{"n_layer": 10, "d_model": 384, "n_experts": 8, "experts_per_token": 1, "d_expert": 256, "d_shared_expert": 0, "activation": "swiglu", "moe_layers": [0, 1, 2, 3, 4, 5, 6, 7, 8, 9], "router_score": "sigmoid", "normalize_top_k": false, "routed_scale": 2.0, "balance_loss": 0.000158, "balance_bias": true, "scale_expert_input": true, "init_std_router": 0.0109, "lr_router": 0.000683, "n_head": 12, "n_kv_head": 4, "head_dim": 32, "vocab_size": 32000, "norm": "rmsnorm", "norm_place": "pre", "norm_eps": 1e-06, "positions": "rope", "rope_base": 500000.0, "rope_fraction": 0.25, "qk_norm": false, "attn_scale": 0.177, "tie_embeddings": false, "parallel_block": false, "init": "uniform", "init_std_qkv": 0.033, "init_std_o": 0.00738, "init_std_up": 0.033, "init_std_down": 0.00452, "optimizer": "soap_variant", "lr": 0.00331, "beta1": 0.95, "beta2": 0.99, "weight_decay": 0.11, "lr_head": 0.00696, "grad_clip": 2.0, "warmup_steps": 200, "schedule": "wsd", "decay_fraction": 1.0, "decay_shape": "linear", "final_lr_fraction": 0.1, "batch_tokens": 65536, "seq_len": 1024, "doc_mask": true, "train_tokens": 343100000, "steps": 5236, "dataset": "wikipedia_en"}
Below are experts of layer 2 (counted from 0) of a mixture-of-experts language model. Rows are named router (the router's row for the expert), gate (a neuron's input weights, with its number), up (a neuron's input weights, with its number), down (a neuron's output weights, with its number) and show model dimensions 192-287. Each number is 128 + 32 x the weight over its row's rms, rounded and kept within 0 to 255.
Before each expert's rows: "comes before" lists some tokens at least twice as common just after its tokens as in all text. This comes from a sample of Wikipedia text that the model never trained on. Tokens count by the router's weight.

# expert 4
comes before: "-", "|", "\n", "==", "The", "==="
router [163  63 129 106 170  69 125 116 109 148 132 119 132 126 160 103 166 102 131 123 161 140 133 158 134 109 143  73 201 115 126  13 189 132 128 102 109 138  96 157 104 145 126 111 153  94 134 122 126 128 135  86 175 135 127 143 141  75 101 130 104 131 106 177  96 101  90 128 168 106 130 156  77  91 172 109  98 116 131 156 141 156 102 122 132 116 115  98 101 128 107 172 120 141 122 145]
gate7 [130 184 155 127 101 131 159 160 122 195 109  77 130  96 119 197 112 165 131 126 168 161 170 127 129  72 151  78  93 138 122 118 215 130 162 108 106 188 114 139 172 150 156 165 160  95 102 176  97 141 152 121 144  98  95 194 150  83 138 214 193 138  62 125 206 122  98 103 154 161 204 158 126  76 118 210 122 183 123 146 102  51  88 166 115 145 182 110 135 151 167 162 153 122 114  53]
up7 [111 148 122 127  69 146 145 177 114 148 127  90 162 119  76 161 124 134  97 121 166 144 117 133 139  78 181 118  90 107 116 143 122 126 161  87  89 150 133 146 170 104 160 148 129  83 136 136 138 147 159 132 113 137 105 227 212  83 116 177 169 128 108 127 216 134 103 126 143 180 229 170 109  99 112 125 156 170 107 137  91 106  88 104 129 177 137  90 150 156 149 118 158 134 107 120]
down7 [147 158  97 120 152 120  94 148 197  73 101 141 156 109 121 141 148  98 116  73 169 111  97  86 112 127 198 187 117  86 159  99 105  82  75 139  77 166 142 122 159  94 112 147 109 114 159 107 112 157 103 139 138  99 107  77 155 114 153 147  58 131 157 118 132 133 129 153 213 153 148 164 177  48 106 132 120 112 116 101 120 155 113  65 135 127  95 133 156  96  96 187 170 131 101 118]
gate8 [111 117 110 154 192 136 151 119 108  68  93 149 150 113 104 182 170  95 115 130 144 151 135 137 141 119 110 141 156 147 118 179 160 157 118 107 139 143 158 162 170 127 132 111 126 123 147 117 122 168  88 116  81 157 114 122 119 190 118 143 155 140 117 174 192 128  96 122 140 137 138 110 118 142  84 159 141 127 124 111 130  79 129 122 201 107 102 161  37 141  83 124 157 151  90 202]
up8 [105 109 111 147 179 115 175  95 127 107 118 138 124 151 100 189 143  76 117 100 151 173 200 127 114 108 119 123 120 131 131 171 139 149 120 114 113 184 129 155 155 133 137 118 130 129 141 104 162 146 113 121 108 164 134 112  80 126 122 150 173 197 131 179 212 153 101 161 142 136 134  82 169 184  61 163 151 181 107 119 115  93 146  98 142 109 116 119  71 174  77 155 171 183 123 157]
down8 [164 118 203 144 161 173 117  40 147 122 128 101 102  92 131 155 103 160 123  92 148 154 150 191 113 110 171 177 115 132  92  52 167 156 108 138 152 122 199 146 119 105 170  94 119 127 147 152 139 149 184 111  92  93  44 172 125 107  89  97 118 151 132 140 131  96 127 173  91 115 105 165 148 106 110 123 117 170  99 111 111 175 157 104 151 129 155 150 161 156 176 111 125 100  96 107]
gate9 [111 101 112 155 158 140 116 116 120 122 184 137 100  92  96 158 154 144  85 155 107  75 105 106 175 167 137 137  83 129 101 128 108 147 134 144 125 100  68  47 126  47 111  85 134 147 165 125 174 150 103 110  72 116 117  79 166 134 115 221  88 166  66 140 136  97 124 126 105 110 151  96 178 115 178  74 139 150 149  55  95 115 159 135 122 154 101  67 110 107 112 109 140 135 101 139]
up9 [152 176 105 130 140 115 227 144 156  80  26 141  66 152 159 107 119 108 163 125 126 171 165 134  68  74 134 150 125 117 139  88 100 147 177 167 123 150 202 127 135 183 159 133 174 130 127  54 122  89 129 131 148 156  91 154 116 152 167 109 108 127 147 125 182 185 125 155 163 122  96 149 114 121  89 159  84 107 120 139 134 141 110 130  95 110  90 125 213 167 123 143 114 103 170  92]
down9 [135 131  77  91  89 106 103 147 145 149 134 141 143 144 113 131 112 112 157 140  99 104 136 111 116  97 109  84 117 113  97 122 128 121 146  91 108  89  91 134 125 134 148 136 104 118  90 135  99  98 198  98 142 162 123 111 189 117 163 138 118 125 107  92 133  76 152  74 152 139 164 155  92 127 174 171 144  77 102 155 187 149 128 190 125 130 156 136 171 117 140 166 193 117 178 137]

# expert 5
comes before: " |", ";", ")", " m", "),", "/"
router [ 66 143 108 140 169 124 118 109 123 127 142  89 176 113 170 136 112  95 179 101 122 156 127 133 102 111 159 101  96 126  79 193 134 214 202 122  92 101  88 136 178 146 182 191 125 144 115 141 148 158  95 165 132 186  56 138 151 161 121 127  93  98 149 139  69 166 109 115 103 153  83 121 152 165  69 128 102 117 125 163 147 118 151 137  84 119 131  54 162 141  92 127 161 129 126 146]
gate7 [107 146  99  85 106  95 122 184 146 108 104 135 104 126 126 178 126 172 161 155  97  99 131 151 118  74 170 146  83 125 141 111 179  78 168 161 108 120  86 133 169  97 135  67 109  69 171 117 141 198  99 175 110 169 164  31 108 123 142 156 145 176 112 104 111 120 150 167 107 134 178  87 124  87 174 169 137 124 149  83 111 159 129 110 101 119 110  69 103 137  71 116 117 112 153 113]
up7 [110  70 142 155 118 121 193 112  65 203 138 145 100 160 165 107 159 123 109 151 104 115 158 123 141 160  79 146 178 116 146 103 145  29 152 128 166  85 113 114 155 143 151 115 168 141 127 156 121  74 138 164  97  86  58 176 129 130  83 115  88 151 117 164 125 119 143 109 109 159 144 164 117 142 115 125 106 112  91 143 102  89 145 172 156 149 170 147 165  99 126 131 111 119  54 155]
down7 [145 191  83  88 176 170 154 134 168  60 163 154 138 118 118 123 111 133 160 143 131 171  73 193  99 136 115 102  72 161 147 140 170 131  86 138  56 164 148  65 179 105 115 114 115 145 136 156  84 184 109  49 154 156 142 124 146  79 142 128 163  90 161 131 150 113  56 131 150 138  73 129 166  97 134 141 157 152 159 136  95 143 121 122 125 140  88 103  97 125 140 139 113 164 164 127]
gate8 [122 135 107  97 124 119 140 140  66 150 121 111  58 134 118 185 223 121 148  59 132  75 147 114 108 162 135 127 138 174 139 175  94 107 131 104  93 130 147 153 105 132 151  99 149 147 180 139 104 131 125 141 140 198 126 132 152 123 101  73 133 146  85 154 129 137 181 137 140 124 136 156 155 110 122 126 101 148 154 129 148 126 121 143 161  94 111 162 168 110 151 188 204 144 127  96]
up8 [129 116 127 110 150 105 137 170  78 149 141 111  81 155 101 162 189 127 155  85 139  73 151 102  77 177 131 124 150 173 126 142 122 110 125 100  89 115 132 149 109 148 141  99 139 119 161 140  95 133 130 129 148 167 130 114 156 105  92  81 114 131  83 130 142 148 187 144 120 139 150 138 157 113 121  94 115 155 144 155 121 142 120 149 175 107 114 185 154 133 155 160 187 145 137 118]
down8 [124 186 146 150 117 107 139 151 234 109 163 122 220 130 145  68 155 134 125 185 147 164 125 142 149  94 169 101 145  91 118 117 169 123 166 166 131 173  94 130 136 118  89 123 136 151 133 148 155 161 159 107  94  55 148 180 140 134 129 171 130 132 155 118 122 135 120 125 138 141 121  85 113 141 114 155 164 115 129  99  96 154  95 127 122 132  96  68  48 201 122  98  56 138 100 159]
gate9 [108 170  73  78 126 113 197  88 144 169 156 145  76  42  88 145 139 183 115 119 170 148  86 134 126 124 108 138 137 155 141 168  97 108 167 178 110 135 118 116 155 100 174 166 204 163 152 176 114 149 175 158 172 123 183 149 140 133  94 123 109 138 131  90 117 128  96  65 111 130 168 144 112 137 133 180 129 142 119 134 115 123 142 120 103 133 149 114 158 121  97 133 129 169 123 107]
up9 [ 84 154 105 113 136 105 227 119 168 160 153 154  94  92  56 153 120 165 131 103 130 124  80 124 136 114 129 128 157 173 152 162  94 121 179 165 123 139 108 128 151 114 139 174 162 185 158 157  93 135 206 165 147 115 159 144 161 181  79 123 114 109 116 104 109 119 127  85 114 133 178 117  95 130 109 168 178 155 111 140 113 105 141 106 109 138 176 129 171 141 104 137 140 144 107  92]
down9 [166 154 163 170 110 174  58 127 115 182 162  96 157 169 165 121 117 114 103 135 126 119 104 162 156 196 139 171 114 102 150  56 178 167 107 117  69  92 193 150 141 118  69 130  93 129  93 139  90 132 127 102 144 131 136 109 104 115 174 154 144  97 115 145 147 120 161 125 164 133  77 112 159 121 117 107 105 115 179 116 149 136 188 141  88 119  59 133 161 138 161 148 106 108  87 128]

# expert 0
comes before: " of", ".", " to", " in", ",", " and"
router [120  81 124 101 151 148  78  96  90 140 162 105 142  84 101  82  59 113 157 119  90 185  90 130 155 125  84 143 151  98 104 140 129 175 133 128 103 107  72 135 103 105  97 147 138 131 192 155 154 123  53  95  95 181  89 157 130  42 128 119 156  68 153 148 107 155 106 139 112 132 128 180 217 168 128 119 142 124 153 141 135 118 144 151 170  78  72 123 225  87 100 145 124 144 147 186]
gate7 [ 84  77 119  92  72 163 147  69  69 119 113  83 142  93 160  82  53 155  92 123 141 133 106  97 120 129 115 157 168 134 139 110 121 153 125  54  73  72 133 110  84 148  92 150 118 159 135 106  48 102 129 102 102 215  85 119 117 145 112 120 101 131 138  41  84 158 131  96 108 141 164 164 117 152 155 101 140 106  42 120 100 105 110 120  79 155 100 132  92 104 160 102 119  57 105 147]
up7 [121 110 171 150 103  89 152 118 129 115 105 121 123 129 108 193 116 151 169 136 153  78 177 162 102 156 175 136 114 166 133 119 163 182 119  86 150  95 214 160 133  79  95  98 130 157 147 126 148 132 160  94 179 116  81 102 146 132 136 113 113 112 131 127 147 132 121 160 146 140 183  84  80  94  95 126 113 101 201 149 109 119  74 161 146  70 134 170 190 155 113 114  69 124 103  90]
down7 [ 80 129  74 100 150 132 161 143  88 138 213 124 198  92  73  90 129 149  73 107  87 132 100 122 125 107  96 160 177  95 133 121 112 160 145  76 165  87   0  97 109 111 144 172 128 161 102 121 144 147 125 104 120  79 168 157 157 185  91 148 117  99 123 138 166 136 152 134 114 113 107 169 134 133 183 151 115 113  87 118 139 139 166 140 144  78 132  92 111 112 125 147 138 157 169 190]
gate8 [113  89  81 117 110 105 141  84  83 182  56 105 132 156 148  75 151 112 119 118 136  89 145 155  64 134 120  90 124 179 149 113 118 148 168 155 133 112 118 150  70 112  94  55 126 101 127 160  94  73  83 123 161 199 129 183 126 147 111 172 136  91  31 158 130 108 141 199 146  86 118 134  85 125 117 169 107 174 108 128 153 158 119 142  95 104 122 122  95 128 172  59  96 174 161 142]
up8 [125 183 185 131 117 148 148 178 221  66 197 128 132  95 159 176 116 133 134 130 174 150 179  93 157  97 127 138 149  83 123 145 133 119  93  91 129 138 123 150 163 140 100 186 133 149 119  99 174 156 186 137  86 107 115  96 161  99 137  92 123 128 190  66 115 116  99  62 110 183 152 120 196 134 189 132 102  66 166 132 111 140 161 122 136 154 124 118 140 141 129 136 185  85 101  91]
down8 [124 139 125  78 132 128 115 103 125 126 190  92 109 112 168  92 177  96 142 173 118 142 137 167 130 127 142  97 165  83 112 105 116  91 160 137  82 176 143 178 175 170  68 114 164 144 149  86 110 138 116 127 137 137  92 161  60 145 123 135 109  72 118 158 112 115 126 108  67 154 140 110 104 141 144 175 162 130 205 113  93 135  84 139 119 181  98 153 116 104 160 112 117  88 114 177]
gate9 [121 126 116 131  86 136 156 157  95 129 102 147  97  83 151 149 104 135 134 133  99 120  82 128  93 114 123 140 163  89 126 110 123 145  74 139 166 111 149 142 119  98 125 134 138 111 139 124 146  67  88  99 103  63 137 196 105  94 137 126 162 117  86 106  83 120 152 106 141 147 124 162 180 217 127 164  84 116  92 119  86 133  93 175 116 131 156 145 150  61  82 118 192 130 119 113]
up9 [130 130 115 133  99 135 135 155  87 129 106 153 121  84 145 123 113 125 136 149 102 106  38 147  93 127 105 137 149  75 123 119 103 125  74 144 163 100 132 140 132 118 126 108 138 122 146 112 171  92  80  75 106  65 142 192  98 109 161 124 157 114  91 123 106 131 163  92 129 142 101 170 158 196 114 137  71 135 126  98  94 118  96 192 128 113 135 114 150  63  82 115 173 143 118 100]
down9 [120 161 123  64 147 138 108  88  88  89 156 108 120 161 129 164 143 135 126 112  79 124 146 153 175 161 118 139  71 140  77 171 105  42 156 133 130 115 155 125 153 185 164 132  95  98  90 125 125 167 168 162 191 156 142 121 149 207 124 112  73 110 108 132 129 179 120 137 137 189 133 125  93  78 138 113 131 177 149 116 126 189 110 108 191 196 129 107 143 118 142 143  98 132  70 170]